From a checkpoint of a small mixture-of-experts model trained on Wikipedia: width 256.
Below are experts of layer 2 (counted from 0) of a mixture-of-experts language model. Rows are named down (a neuron's output weights, with its number) and show model dimensions 0-127. Each number is 128 + 24 x the weight over its row's rms, rounded and kept within 0 to 255.
Before each expert's rows: a language model's description of what the expert responds to. This comes from a sample of Wikipedia text that the model never trained on.

# expert 40
Scattered tokens with no clear common theme: Chinese and Japanese byte pieces, dashes in lists, names like Mike and Lee, and word starts like Hy, cl.
down0 [150 123 133 123 132 143 122  93 139 137 141 134  75 128 123 147 117  96 121 120 136 134 136 104 137 144 173 159  89  97 171 141 130 141 114 156 139 135 175 149 123 143 139 156  85  95  77  98 144 133 136 141 149 147 140 107 139 135 120 101  90 127 117 151 103 128 117  75 112 120 134 102 132 136  97 131 155 131 188 124 145 145 113 110 140 138 119 143 140  93  92 137 130  99 136 116 144  87 146 111 144 151 118 123  82 144  93 145 117 166  91 146 145 147 119  93 123 128  91  97 146 113 142 150 109  72 140 118]
down1 [ 87 134 131 130 132 120 128 161 163 118 144  81 148 134 132 119 156 128 168  96 120 122 172 138 110 119 133 132 151 126  89 169 139  87  95 137 140 125 114 170  85 152 138 115 109 116 106 106 152 162 118 178 134 105 130 131 148 138 122 120  86 103 113 132 122 128 134 123 163 139 127 122 125 157 165 130  90  92  86 117 133 100 110 140 155 164 173 126 132 115 103 158 147  84 138 131 122 135 126 119 130 123 138 101  94 111 154 108  89 122 129 110  98 155  99 109 170 101 118 101 146 128 130 157 167 119  84 108]
down2 [ 94 177 135 157  99 102 137 112 137 125 123 122 111  74 125  98 114 119 124 120 109  99 102  95 149 149 126 158 156 138  80 149 151 160 143 112 137 116  99 116 150 115 114  99 151 104 155  98 134 156 118 119 178 135 128 111 135 115 121 128 144 168  84  67 148 153 137 132 138 150 131 121 117  99 115 115 109 160  83 146 137  93 110 135 156  92 140 104 144 147 119  91 137  74 117 138 128 136 150 105  88  88 119 169 134 138 197 153 108 106 110 123 131 136  88  99 129 200 147  94 145 157 108 122 141 107 118  92]
down3 [127  96 129 100 124 131 147 120 119 118 141 126 198 116 133 111  97 121 123 101 114 159 133 153  99 159  86 143 104 171 149  80 101 130 109 126  97  82 113 168 138 118 135  91 144 116 124 124 132 148 126 117 148 154 141  92 129 124 140 133  97  76 132 110 146 125 144 142 116 172 107 149 131 130  98 103 169 141 143 113 114 126 150  95 126 129 133 129 154 114 112 111  97  94 159 163  78 149 105 103 123 117 110 149 136 135 127 131 135 102 128 122 128 128 143 141 138 107 135 112 177 155 139 152 134 112 115 122]
down4 [129 183 136 122 129 150 148 158 104 116  91 141 154 168 109 122 138 152 102 121 124 154 112 155 138 124 155 152 122 110 118 134  96 112 133 153  85 150 146 123  59 132 123 151 143 111 147 110 109  89 146 141 136 149 140 130 135 133 119 117 106 125 111 158 103 123 175 105  79 135 126 108 129 160 141 121 121  94  95 119 148  80 115 124 148 107 136 159 143 122 101 137 178 108 110 147 148  94 133  75 152 112 129 132  99 159 110 103 169 134 145 126 119 152 162 121 145 134 153 164  97 106 148 119 117 149  90  89]
down5 [124 130 124  93  98 146 137 151 168 121 116  76 107 118 111 112 120 161 137 149 183 120 131 111 126 164 164 129  81 148 157  82 129 148 142 118 137 146 132 132 158  80  88 133  96 128 160 104 111 125 125 155 110 129 105 135 160 150 142 141 141  78  96 121 135 157 103 193 101 115 142 139 164 142 136 154 140 162 121 155 135 123  99 122 118 180 164  92 155 114 101 180 139 122 105 134 162 133 139 121 141 129 137 140 135 114 133 168 167 137 139 102 139 137 165 122 103 126 119 143 136 126 151 149 109 108 151 120]
down6 [127 103 184 138 115 143 150 139 173  97 127 130 108 111 155 123 114  81 144  98 122 133 170 110 127 115 131  80  99 116  90 125 214 125 112 110 141 123 144 115  99  92 121 181 113 129 142 116 159 105 147 138 132 120 150  74 151 170  97 114 158 121 109 137 113 116 115 120 138 142 118 129 129 141 165 164 111 138 116 158 139 142 136 121 180  62 123 137 163 100 138 132 159 137 108 139 120 133 171 107 108 138 138 133 120 151 146 122 155 148 191 127 125 135 133 163 110 122 127  90 117 151 105 130 150 156 152 125]
down7 [120 102 114 119 135 145 118 123 137 109 136 131 194 149 135 125 132 127 141 152 144 125 128  79 138 168  98 146  86 140 151 155 154 151 133 125 132 162 163 204 128 143 152 150 146 144 126 128 129 129 152 123 133 155  88 156 137  91 112 159  84 137 119  88 144 111 125 116 109 102 123 143 101 124 157 151 187 110  88 130 144 138 125 150 112 129  90 131 178  85  90 134 130 127 169 121 159 146 143 138 100 112 118 136 110 147 154 111 102  83 119 144 164 113 121 133 152 156 126  87 111 113 183 104 134 110 132 119]
down8 [139 146 117 145 112 150 123 131 119 135 138 162 148 142 119 146 179 111 138 120  92 116 107 157 180 117 158 189 130 167 104 119 117 142 150  93 143 123 154 153 101 138 105 131 105 150 119 125 123 142 131 174 148 132 144  87 164 165 162 170  94 135 136 137 167 144 121 132 169 153 106 126 108 106 151 127 146 124 110 117 154 115 123 147 106 117 102 109 128 102 104 152 138 170 130  99  76 153 108 170 132 104 136  92 131 167 120 151 104 148 112 160 117 130 153  76 102 111 125 116 135  90 130  97 116 134 136 104]
down9 [124 130 135 142  77 111 131 116 136 120 158 141  88 110 150 151 177  99 166 154 120 126 139 125 136 167 114 115  96 171 143 138 123 145 149 120 147  85 154 158  62 146 120  92  90 111 185 124 144 144 149 192 143 136 111 102 152 141 128 114 146 107 137 109 120 117 148 150 145 144 130 156 104 102 137 135 129 104 103 138 105 140 123 117 118  89 124 144 122 140 137 101 144  69 115 168 157 160  77 179 151 105 147 143 109 136 135 141 115 119 122 139 155 106 111 116  90 131 131 139 152 154 149  94 111 164 136 140]
down10 [161 164  93 116 114 160 119 165 118 109 123 154 102 136 121 157 143 151 121 168 146 117 146 168 141 105 123 100 153 160 117  90 173 135 163 121 149 112 189 126 156 114 130  99 154 110 124 124 112 116 152 144 150 148 152 164  69 107 145  64 128 160 140 142 121 139  96 116  82 134 133  99 169 107 181 158 145 123 120 133 131 156 118 143 133 107 141 175 115 139 111 128 118 126 148 129 126 132 120 127 151 135  78 123 108  81 143 108 151  94 107 106 108 114 141 117 136 105 164  98 116 144 121  84 135 121  74 123]
down11 [107 110 121 110 108 100  88 130 100 116 106 124 175 138  85 107 115 140 145 130 119 170 108 164 140  90 109 100 139 185  81 124 121 135 104 131 119 113 142  86 137 151 116 161 115 148 117 136 114 148 110 105 150 109 132 131 133 176 124 123 115  88  90  95 119  86 160 117 100 132 111 109 113 111 111 104 152 120  99 153 134 144 106 153  86 173 164 149 124 129 100 143 119 124 145 121 173  70  79 144  93 131 142 102 103 117 112  94 170 119 131 115 152 158  78 128 152 163 174 136  88 128 130 116 143 160 143 127]
down12 [125 151 108 172 130 161 135 117 108 154 130 128 127 114 111  73 110 122 144 156 158 160 116 114 128 147 108 129 159 114 112 152 135 127 146 139  93 124 114 116 124 139 168  99  97 113 127  98 144 186  91 140  77 101 143 165 116 139 124 158 120 138 121 128 105 128 121 138 118 166  95 131 144 169 143 141 109 138 120 120 104 131 157 132 100 142 152 112 136  88 122 101  97  97 108 117 100 132 140 139 163  97 132 134 157 103  99 178 115 119 119 111 148 101  90 112  99 106  78 135 103 114 110 113 129 133 163 123]
down13 [130 112  90 152 120 124 120 140 149 143 118 109 110 144 115 119 123  90 105 145 151 131  88 115 135 113 139 128  98  90 101 137 125 142 133 176 165 147 106 174 151 159 112 152 122 138 143 110 133 171 133 176 114 164 138 111 124 118 121 113  95 149 176 107 142 136 188 128 115  95 123 130  92 122 146 140 111  95 137 123 132  89 153  81 128 152 131 115 136 130 109 163 163  79 104 126 123  88 168  98 163 134 132 121 143  61 114 151 136 178 118 147 126 179 105 119 130 102 169 107 113 121 139 123 105 130 100  82]
down14 [104 171 155 147 128 105 132 133 140  91 119 137 114 136 101 142 122 120 142 130 149  91 122 184 127 151  85 139  64 132 144 147 119 127 149 133 125 151 126 125 112  91 160 155 166 129 115 181 105 151 153 128  81 167 122 131 144 176 171 106 132 128  70 125 123 128 142 103 111 165 131  81 121 130  81 127 115 129 117 112 143 108 111 126 103 142 175 171 149 112 123 108 148 110 124  94 113 115  49 109 118 127 142 118 156 135 161 103  60 124 128 108 107  99 101 108 123 115 141 150 126 112 120 135 130 143 156 181]
down15 [160 109 107  79 135 131  96 126 127 134  97 183 104 153 117 114 143 154 110  85  94 126 131 172 129 111 155 148 122 132  92 112  68 115  92  90 111 118 104 107 156 154 153 133 156 135  97 156 123 130 147 105 161 121 160 102 112 142 130 146 125  86 131 121 117 121 129 125  99 122 173 132 121 123 137 158 121 169 140 155 139 106 122 133 168 108 144 136 153 141 168 110 142 170 116 146 154 122 131 151 158 126  95 149  90 150 132 145 159 113 130 113 126 144 143 125 115 176 175 144 181 133 108 116 165 109 164 164]
down16 [125 141 138 152  85  95 144 114 104 161 146 152  72 134 147  66 124 136 149 119 151 140 115 101 109 124  91 165 121 178 131 109 101 108 131 113 115 118 144 153 166 120 147 148 154 128 139 107 115 121 110 101 136 135  97 130 150 168 126 126  95 153  74 123 184 127 117 123 128 116 142 154 156 119 106 110 162 129 111 126 135 164 170 156 139 116 162 138 133 133 139 159  78 139 105 158 118 123 127  98 106 104 122 104 142 121  78 145 114 151 165 133 121 135 137 132  81 167 162 112 131 144 136 133  83 120  67 172]
down17 [ 78 122 140 155 120 160 139 126 147 102 153 126  66 129  90 136 159 139 150 133  91 106 119 115 156 120 180  94 148 173 157 130 130 138 159 139 110 108 180 112 149 167 138  87 133 145 146  85  82  78 121 103 122 145 168  93 151 127 125 126 114 130 105 175 119  85 139 111 114 133 158 125 142 141 136 135  93 132 153 142 116 157 146 146 127 134 126 110 127 104  75 187 180 150 103 119 136 134 188 125 118 134 116 122 112 117 134 128 148 130 146  97 136 161 105 172 136 142 145 152 130 135 174 140 158 110 154  78]
down18 [136 133 114 119 132 110 143 131 149 135 132 115 149 126 106 127  97 161 135 126 145 126 102 130 144 126 131 118 118  92 110 125 138 116 120 125 157 139 150 134 139 141 136 159  84 102  95  88 153  83 154 141 100  76 158 112 151 164 146 139 115 140 105 123 141 154  91 131 139  98 152 147 148 165 115 141 187 113  99 138  56 159  88 176 109 105 108  92  92 118 174 104 122 116 107 122 135 133 141 110 108 167 151 148 115 118 168 113 128 159 126 100 126 200 123 160 181  92 145 161 121 161 144 120 154 125 131 173]
down19 [102 144 131  84 118 172 145 104 106 107 154  95  90 138 158 109 138 101 111 139 123 102  57 106 133 112 171 138 133 148 129 138 126  95 146 106 134 117 126 115  94 145 149 140 103 140 143  81 121 117  88 171 131 130 169 108 171 107  98 116 111 160 108 181 129 127  63 157 123  93 120 150 113 158 122 120 147  93 123 164 134  98 165 141 146 148 137 131 137 151 116 146 123 169 114 110 117 117 123 136 131 131 139 122 131 148 113 154 153 136 181 152 122 118  70 122 116 130  87 150 173 125 146 157 100 142 147 120]
down20 [159 172 103 122  43 125  86 171 109 182  94  70 121 128 137  91 111 133 127 109 155 126 114 155 118 124 130 121 179  89 131  96 127 136 159 148 111 115 150 154 122 110 115 138  93 158 113  94 104  77 118 108 112 108 140 119 131 116 122 185 148 115 129 140 107  76 109 114 131 122 122 143 109 108 154 103  99 128 115 149 120 159 139 120 159 126 105 114 179  91 140 133 102 114 130 144 109 124  97 109 113 135 136 133  97 117 167  80 112  94  98 117 127 116 122 161  99 150 128 114 102 115 144 141 138 123 128 143]
down21 [110 126 131 113 182  90 127 137 122 114 109 135 108 128 102 114 131 125 133  62 162 137 114 110 100 137 149 100 114 121 134 173 126 113 105 160 126 122 151 117 146 122 106 144 127 107 134 134  89 131 100 194 140 129 105 114 118 112 100 120 101 160 113 107 143 126 116 146 110 130 146 145  88 127  94 140 131 115 104 157 168 155 142 103 114 130 163 148 152 148 155 128  78 174 160 154 137 126 139 147 124  69 128 162 129  83 111 157 149  63 148 108 157 163 139 114 138 152 101 133 125 166 101 130 142 142 167 121]
down22 [137 123 114 121 126 122 136 135 101 159 112  94 117 106 112 148 104 145 130 134 132  81 136 194 112 161 106  92 221 111  98 138 131 102 117 106 107 164 135  82 107 188 128 105 106 173 121 123  91 117 123 120 145 120 139 143 113 126 167 156 161 126 100 131 106 149 143 158 152 122 120 142 105 129 147 139 121  92 179  99 151  96 133  78 164 141 155 109 132 114 121 124 152 141 144 104 105 125 147  93 132 129 112  88  88  75 108 125 120 101 105 112 110 146 139  88 158 151 107 138 127 134 124 124 147 114 109 118]
down23 [109 117 178 104 124 109 145 184 101  99 101 124 118 134 115 159 127 149 162 126  88 120  95 132  90 126 140 101 127 149 156 130 106 108 132 108 140 146 166 133 137 147 171 142 117 139 112 151 141  90 138 152 117 116 125 130 140  74 144 161 132 103 150  91 146  81 171 158 127  94 161 114 121 110 130 106 147 118 145 171  97 156 146  85 132 116 126 132 137  93 175 143 129 129 110  99 148 167 135 106 145  76 117 144  81 120 161 161  74 116 143 116 148  89 152 126  85 131 114  76 160 145 123 126  79 160 116 136]
down24 [126 131  92 117 121 111 176 150 147 122 124 123 151 138 135 121 142  76 152 182 148 126 118 140 136 105 132  95 124 123  94 121 115 144 157  97 135  94 108 127  96 126 106 140 153 118 127 113 150 170 154 123 107 159 108 122 101 157 163 127 120 131 131 143 155 133 151 111 140 155 123  86 150 131 125  89 101 109 153  96 149 102 139 119 124 113 192 171 114 154 130  84 108  95 139 128  94  77 150 138  78  74 140 165 129 129 115 115 105 118  96 122 154 128 125 140 123 158 134 135 164 119 133 112 111 128 157 179]
down25 [135 139 185  93 108 126 149 111 130 110  95 155 168 112 115 129 104 120 181  78 123 143 134 107 112 130 125 143 135 104 132 168 160 137 128 160 124 177 123 121 136 110 126 124 130 122 118 112 102 119 119  97 137 149 108 164 161 119 180 169 133 139 112 136 143 119 153 140 122 157 152 155 148 186 177 137 131 123  84 129 172  97 102 165 159 138 120 123 110  93 130  93 102 117 139 103 146  81 130 169 127 130 103 135 101 125 100 122  99 169 108 135  96 153 131  68 142 120 139 143 151 133 120 153 133  96 149 126]
down26 [119 107 168 129 118 125 192 105 132 134 125 142 145 147  77 117 113 123 122 166 125 154 102  86 127 126 100 101 163 147 157 145 154 136 151 135 144  97 128  89 128 144  65 135 144 148 164 126 170 134 106 126 123 130 109 136 144 125 101 141 153 109 121 165  93 153 118 120 111 105 116  63 120 125 102 122 134 110 155  93 110 130 145 117 136 133 185 149 153 127 143 136 165 129 156 103 163 125 137  74  93 128 133 142 103 108  96 144 123 113 130 107 131 120 118 170 105 116 157 135 160 101 131 142 151 177 176 145]
down27 [154 141 147 155 121 124 110 182 121 156 158 175 145 145 155 128 118 110 131 174 144 131 125 133 101 117  84 104 169 164 115 118 131 156 138 140 145 105 110 136 112 177  95 147 117 144 137 132 144 155 122 132 147 137 139 115 113 112 130 123  91 130 128 112 105 200 138 148  98  80 137 113 153 126 141 144 150 179  91  94 102 101 158 144 129 145 112 120 100 129 134 126 153 165 148 132 114  71 108 153 112 149 123 143 120 113 119 111 146 159 162 169 145 151 137 154 109  91 135 138 165  80  81 137 135 139 139 149]
down28 [105 103 126 143 122 158 124 104 142 101 148 137 104 130 107  98 122 102 109 141 142  98 176 100 144 141 112 112  91 116 149 167 157 118 131 116 132 147  76 124 145 137 134 132 144 102 124 135 127 139 158 150 155 132  71 116 146 126 190  95 120 158 112 127 157 118 124 148 107 107 141 109 119 114 163 136 170 112 129 149 152 111 148 119 114  61 125 119 147 119 119 124 164  92 141 113 133 174 178 152 143  70 129 123  88 112 108 125 100 135 116 124 133 123 123 142 101 158 133 157 154 131 127 106 123  99 106 148]
down29 [139 120 137 125 126 156 127 142 147 155 129  71 121 141 116 117 107 125 145 167  81 148 106 144 122 125  96 144 105 151  82 101 118 165 167 124 169 134  97 129  87 114 151 120  81  89 114 144 141 111 115 138 132 129  97 139 145 127 110 104 148 107 114 120 127 120 137 143 137 118 123 119 128 129  91 112 173 170 127 129 108 103 121 134 106 158 108 130 126 163 122 136 125 106 131 160 139 142 140 125 123 114 150 122 164 142 119  95 130 143 145 137 119  99 101 125 106 115 134 114  90 134  92 158 144 116 134 128]
down30 [118 144 135 115 111 112 124 103 123  73 122 124 132  76 104  85 109  67 103 134 142 107  72 165  95 207 118 109 123 164 119 125 134 134 132 136 139 155 109 115 124 109 129 174 170 131  93 154 118 166  97 159 112 143 124 170 146 120 145 121 144 143 130 135 141 115 102 127 121  68 130 165 134 137 150 132 123 149 114 137 117 104 111 150 109 112 121 171  92 174 104  79 140 109 151 155 110 148 110 138 122  74 142  79 133 127 128 203 133 131 100 129 149 142 120 165 139 113 108 144 160 116 159  99  95 137 109 173]
down31 [104 142 144 143 155 120 121 119 131 100 123 146 126 117 175 147 138 139 135 143 106  78 147 133 126 114 125 110 159 112 131 155 155 165 130 113 140  78 100 104  96 121 142 109 147 168 154 128  99 158 131 101 108 131 113  93 162 109 116 112 112 112 110 105 127 158 161 151 107 118 175 170  89 152 115 145 130 114  77 135 105 129 125 107 148 124 147 137  80 115  79 143 123 110  83 124 157 140 146 124 145  82 133 151 150 130  83 123 119 136 147 130 172 127 116 129 127 176  67 114 135 130 145 140  94 129 118 131]
down32 [118 120 123 169 125 145 115 172 125 118 119 176 162 123  74 121 112 105 135 144 121 118 141 128 103 145 121  98  97 112 122 118 135 140 133 132 134 135 141 112 121 128  95 117 115 177  97 117 134 127 138 106 149 111 115 170 125 178 121 102 112 122 127  88  85 142 200 127 112 149 160 139 120 162  73 135  99  89 108 118 139 154 156 150 140 130  79  78 102 137  99  85 132 141 148 130 129 145 162 115 103  96  83 117 119 108 136  80 106  69 104 130 132 126 167  86 166 116 138 113 107 129 140  94 105 104 128 137]
down33 [ 94 147 124 150 115 121 142 182 144 124 165 106 163  93 124 132  85 145 156 118  90 139 147 137  98  95 137 136 125  67 110  88 144 177 122 137 115  96  99 110 149 120  99 161 121  67 122  96 157 129 133 127  84 128  97  93 152 136 117 154 115 114 125 127 125 138 151 112 106 117 103 121 104 136 118 155 102 126 127 150  91 146 135 127 163  88 156  70 128 125 111  90 126 111 114 156 133 166 147 214  89  60 119 138  94  92 108 119 135 112 105 156 114 126 135 128 130 131 119 123 147 116 121 124  96 127 130 123]
down34 [165 158 158 129 155 105  89 111 156 135 129  96 111 138 130 113  91 130 117 134  97 127 106 146 202 147 140 168 144 103 116 113 137 121 121  88 168  87 124 148 110 127 104 140 105 101 123 139 120  66 143 105 104 116  94 118 135 142 176  90 161  88 114 141 141 142 136 139 137 114 161 113 135 143  91 146 113 135 110  99 129 139 131 115 174 111 163 137 126 160 109 136 168 182 112  70 138 160 134 122  92  75 135 141 110 128 118 124 102 157 153 133  90 137  97 109 138 130 124  98 104 124 145 157 134 130 134 144]
down35 [110 105 119 127 115 144 152 119 105 108 140 131 109  87 128 138  97 128 101 148 138 143 125 155 132 120 122 101 139  71 169 145 131 137 116 111 118 129 165 168  99 127 121 101 108 167 108  87 139 111 150  98 107 139 148 117  91 128  81 123 152  92 108  95 136 150 123 180 103 117 111  71 140 139 150 126  76 163 125 133 126 145 173 114 133 120 116 143 128 105 125 133 121 180 135 158 111 148 127 116 113 157 159 166 148 133 143 155 106 140 115 200 116 124 111 115 118 109 138 119 131 137 105  94 113 113 123 171]
down36 [130 135 146 154 130 161 172 132 127 101 172 105 151 126 133 110 128 139 104 134 124  84 148 108 134 119 164 140 125 138 110 142 160  92 124 119 161 137 109  99  67 137 148 130 128 112 116 165 121 136 114  99 138 152 156  92 112  84 129 126 143  90 139  98 128 121 108 145 143 136 156 158 154 116  87 152 153 116 130 105 128  99 116 124 151 147 136 116 161 142 154 161 127 103 128 162 108 125  89 140 110 191 157 106 105 150 134 162 110 107 151 115 125  89 128 152 144 117 131 166  86 115 122 122 145 131 136 133]
down37 [182 133 145 105 123  76 165 127 165 158 178 115 117 122 141 136 125 139 105 134  96 128 132  81 118 125 111 142 147  70  98 117 114 130 136 155 116 152 134 123  94 131  79 127 120 143 133 141 135 127 122 104  95 118  82 132 134 147 114 106 107 128 146  93 139 147 103 130 137 126  93 139 134 138  71 103 147  94 138  97 109 149 105 116 136  80 118 166 124 140 166  82  90 146 131 143 123 159 152 135 128 131  95 135 131 159 140 142 136 161 138 125 145 171 120  95 148 162 151  95 105 117 118  99 115  92 144 163]
down38 [118 132  96  83 140 139 111 112 121 102 137 130 156 126  90 164  99  98 113 144  92  76 136 101 155 163 105 125 112 118 138 136 119 191 149 136 101 127 174 134 137 112 151 118 144 134 137 111 152  87 127 109 115 132 144 142 156 149 124 146 151  93 201 162 130  85 103 125 146 111 145 110 102 128 131 113  97 136 161 128 125  91 144  97 134  79 113 118 144 103 103 109  93 117 136 147 162  90  93 144 113 139  96  98 110 154 145 116 126 182 107 121 143 144 153 153 120 134 103 122 130 109 175 104 128 164 128 197]
down39 [163 143 171 101  88 123 108 132 130 134 148 129 127 134 108 170 145 142 150 124 118 127 114 118  98 108 171 127 144 129 146 103 170 113 145 106 123  96 119 139  79 127 131 130  95 133  90 127 111 115 111 141 117 107 150 125 141 140 124 153 124 127 101 144 138  82 140 199 100 106  95 132  94 134 134 118  98 130 158 105 150 142  82 108 130 101 159 150 131 151 136 119 176 117  67 124 138 166 162 176 118 140 131 118 108 108  83 115 101 123 124  87 114  90  93 104 101 120 143 139 110 129 130  93 132  95 119 156]
down40 [158 157  88 121  92 164  91 153 132 105 148 168 130 141 117 140 126 119 189  65 160 131 145  83 125 126 121 111 114 132 123 138 103  86 153 169 136 132 140 115 132 106 184 151 149 153 131 134 135 142 159 138 133  97 104 103 148 106 160 117 158 128 153 108 157 126 112 102 141 108 128 149 110 111 118 160 141 105 132 134 119 207 142 137 117  91 190 132 124 108 105 117 124 144 141 129 123 148 112 140 167 139  98 109 117 120  94 146 111 110  94  93 125 154 107 110 125  88  99 158 152 117 140 145 120 101 108 138]
down41 [106 125 135 146 128 145  97 114 118 158 116 145 156 127 150 124 149 159 105  94 141 161 155 127 129 122  95 153 131  95 106 138 141 115 114 164 132 136 129 141 157 201 119 174 158 113  96 157 163 114 133 105 123 144 116  97  85 131 151 124 171 146 125  71  70 136 144 104 156 118 142 131 178 147 122 129 179 132 105 134 152  84 110 166 118 139 102 126 113  83 172 124 119 138 148 154 186 140  70 124 116 160 127 131  83 121  92 108 127 123 144 156 117 142 122 129 120 108 140 134  91  98 122 112 163  77 153 146]
down42 [143  95 152 124 136 123 110 134 138 128 166 112 126 102 142 159 129 141 125 107 120 149 110 138 118  91 109 111 158 129  88 146 140 110 151 139 122 126 107  95 148 172 120 107 162 151 144 119 144 130 106 138  99 160 127 143 171 111 148 140 157 130 130 119  88  86 129 126 135 148 149 160 130 136 139 111  93 134 162 136 133 126  97 120 116 137 119  86 118 145 122  94 118 123 164 152 139 129 154 138 105  77 114 118 129 143 117 161  83 137 104 152 115  91 134 123 137 135 111 110 108 108 103 133 111 138 182 145]
down43 [132 129 125 102 177 161 140 121 105 127 145 143 122 129 109 103 166 110 105 126 123 111 168 134  80 121 147 155 117 113 141 155 151 111 147 121 156  82 147 191 149  77 118 125 145 150  99 117 127 121 116 137 125 113 178 111 118 150 100 105 131 108 116 118 137 168 113 187 173 159  78 173 150 129 141 121 116 145 136 126 141 135 112  90 134  60 152 139 131 151 133 131 134  48 154 155 151 136 125 131 143 121 139 142 139 143 140 123 105 109 148 141  94 134 142 101 137 116 113 125 150 165 125 118 147 146 130 100]
down44 [143 161 144 121 151 152 120 110 131 130 159 123 102  84 134  87 161 126 113 157 137 153 107 120 171 107  95 151 139 112 129 145 113 130 116 148 101 156 145 112 174 165 105 122 131  98 143  95 127 103 125 142 153 168 136 101 118 127 109  95 136 154 153 145 136 120  70 152 122 110 182 144 152 146 106 126 117 126  75 108  86 164 134 136 134 119  84 123 125 138 144 105 100 128 140  68 117 139 162 124  94 167 129 124 134 109 142 145 119 106  76 101 147 115 123 151 102 140 154 125 131 132 126 125 136 123  80 122]
down45 [ 85 146 140 178 140 145 124  77 147 142 133 115 118 135 165 153  93  94 117 155 118 149 153 117 128 114 115 132 121 154  83  84 113 130 132 119 155 158 129  65 139 151 154 160 138 133 169 135 100 137 134 134 104  96 149 152 146 106 163 121 107 106 109 115  89 120  79 143 120 138 106 127 102 123 121 162 108 127 106 150 133 151 169 116 132  95 154 123 102  94  97 129 114 141 135 177 173 120  86 141 154 149 158  88 120  99 144 106 140 148 110 101 133 137 115 119 111 104 129 139 122 117 169 153 125 105 101 104]
down46 [125 141  82 146  95 119 104 123  98 102 162 163 120 128 138 153 154 110 125 111  92 114 140  87 104 143 125 119 120 112 141 153 130 178 112  83 128  97  93 122 189 172 131 156  95 168 142 126 123 128 161 114 142 100 152 100 147 129 155 134 113 141 121 113 133 107 161 122  94 115 154 116 101  95 104 152 137  78 156 122 119 138 132 108 124 162 132 133 154 158 131 139 113 135 122 139  70 160 115 128 141 128 146 113 127 114 149 127 132 126 119 102 115 102 111  92 143 103 134 194 149  84 112 132 144 102 141 136]
down47 [108 154 105 134 171 147 146 103 149 112 102 194  97 129 104 125 134 126 154  82 186  83 150 130 126 140 129 122 105 137 140 129 118 166 131 137 117 154 125 106 145 134 109 143  96 158 161 136 134 151 112 136 148 108 145 101 113  74 112 142 124 140 118 118 142 128 137  93 128 101 130 107 106  98 152 118 119 134 149 149 160 112 132  99 135 103 130  99 105 104 147  91 141  83 110 131 146 122 170 142 108 107 120 111 147 117 147 110 144 129 104 130 104 139 129 150 130 175 152 122 123 117 156 115 142 144 112 134]
down48 [123 112 135 158  97 171 131 136 136 107 152 107  71 122 147 100 169 143 123 111 194 139 144  98 139 131 149 153 134  88 107 112 163 159  84 139 134 124 112 119 117 131 157  94  80 139 121  97 106 112 121 146 119 150 120 131 103 133 162 148 160 141 194 141  88 140 125 138 121 144 139 105 113 165  96 119 162 122  91 114  98  97 121 183 152 125 161 129 101  80 147 111 114 117 113 116 133 131 130 148 120 173 124 138 153 215 155 130 149 125  91 121 109 151 129 120  97 123 107 119 142  87 138 130 141 100 147 111]
down49 [129 154 122 133 175 117 129  99 142  94  81 141 114 180 170 131 133 149 126 138 111 102 138 145 135 123 112 108 102 127 139  90 104 142 139 158 128 131 163 147  89 126 136 147 120 108 117 147  56 168 147 153 117 133 142 163 132 129 145 133 148 150 136 139 154 140 135 184 133 153 115 139 137  82 119 116 132 114 127 137 108 115 139 120 175  98  99 162 106 137 146 143 136 100 108 116 165 145  86 148 135 147 127 131 145 166 153  90  60 120 158 138 150 121 110 103 116 121  86 142 120  90 150 133 150 118 117 137]
down50 [124 122 126 126 129  91 136 110 127  99 120 153 151 157  77 164 126 180 151 139  96 150 161 138 130 140 112 113 170 104 109 133 139 116 155 132 129 147 121 117 127  97 115 128 165 100 151 123 171 143 114 169 187 136 123  89  91 117 106 167 124 131 129 119 128 134 145 176 164  91 117 134 153 144 135 117 183 145 134 138 145  92 122 112 122 141 129 152 132 128 157 124 157 140 118  89 122 117 104 159 185 162 140 121 144 119 147 154  89  93 123  67  67 145  85 135 128 128 136 156 102 134  99 117 107 119 122 125]
down51 [145 100 122 152 147 121 169 174 107 101 117 100 125 124 164 132 131 141 114  94 166 139 110 135 152 134 171 148 123 166  67 103 106 112 135 148 165 102 119 165 168 136 143  93 124 132  95 121 116 138 105 136 151 150 125  96 118 118 124 127 121  68 118 131 126 129  94 109 130  97  75  95 185  99 158 121 103 167 154 156 177 162 187 115 183 142 138 130 140 102 124 159 133 119 115 101 155 117 135  84 106 115 127 118 189  99 120 152 131 129 139 142 146 153 130 144 140 166 127 115 109 139 100 130  97 114 147 107]
down52 [ 88 140 169 130 136 142 163 143 167 129 131 118  91 125 134 168 155 144 132 151  94 100 182 125  91 155 110 164 108 156 154 144 141 180 120 129 108 133 148 117 135 115 101 116 102  96 107 153 131 131 135  97 117 121 165 161 158 176 170 115 101 114 156  95 127 138 158 123 116 139 135 105 151  97 111 183 176 127 126 145 150 127 110 105 148 142 172  82 134 140  98 120 123 100  96 150 138 164 113 116 117 158 119 152 127 112 136 179 198 166 107 120 138 148 147 125 125 113 109 137 104 114 128 110 109 151 148 127]
down53 [131 137 110  95 128 137 153 163 124 127  88 153 146 169 123 104 165 140 155 138 141  95 124 146  91 134 149 135 104 174 123 126 132 150  82 110 123 158 102 118 139 191 129 118 115 129 115 112 119 147  88 102 130 116 107 150 109 138 129 137 124 146 111 133 146 140 117 124 155 145 130 110 140 108 163  99 141 159 120 148 134 150 146 148 107 151 150 125 147 183 138 174 146 132 129 124 114 172 118 129 129 129 159 137 100 156 139 124 142 133 140 123 125 132 114  96 150 114 134 151 187 124 113 118 128 171 135  92]
down54 [116 110  85 120 146 147 105 121  67 106 121 144 131 116  90 116 125 150 120 125 144 129  62 153 129  98 159 137 163 133 140 120 114 118 108 121 131 125 107 154 127 118 110 144 145  89 150 108  89 143 143 122 137 127 169 145  73 144  87 151 155  93 145 141 129 133  83  77 146  95 148 152 113 121 107 153 101 167 133 158 147 100 149 146 152 100 112 130 156 111 101 110 145 127 102 108 102 128 129 141 107 148 123 124 128 117 171 123 132 133 131  98 115 101 105  94 124 136 138 161 135 141 163  97 103 120 128 130]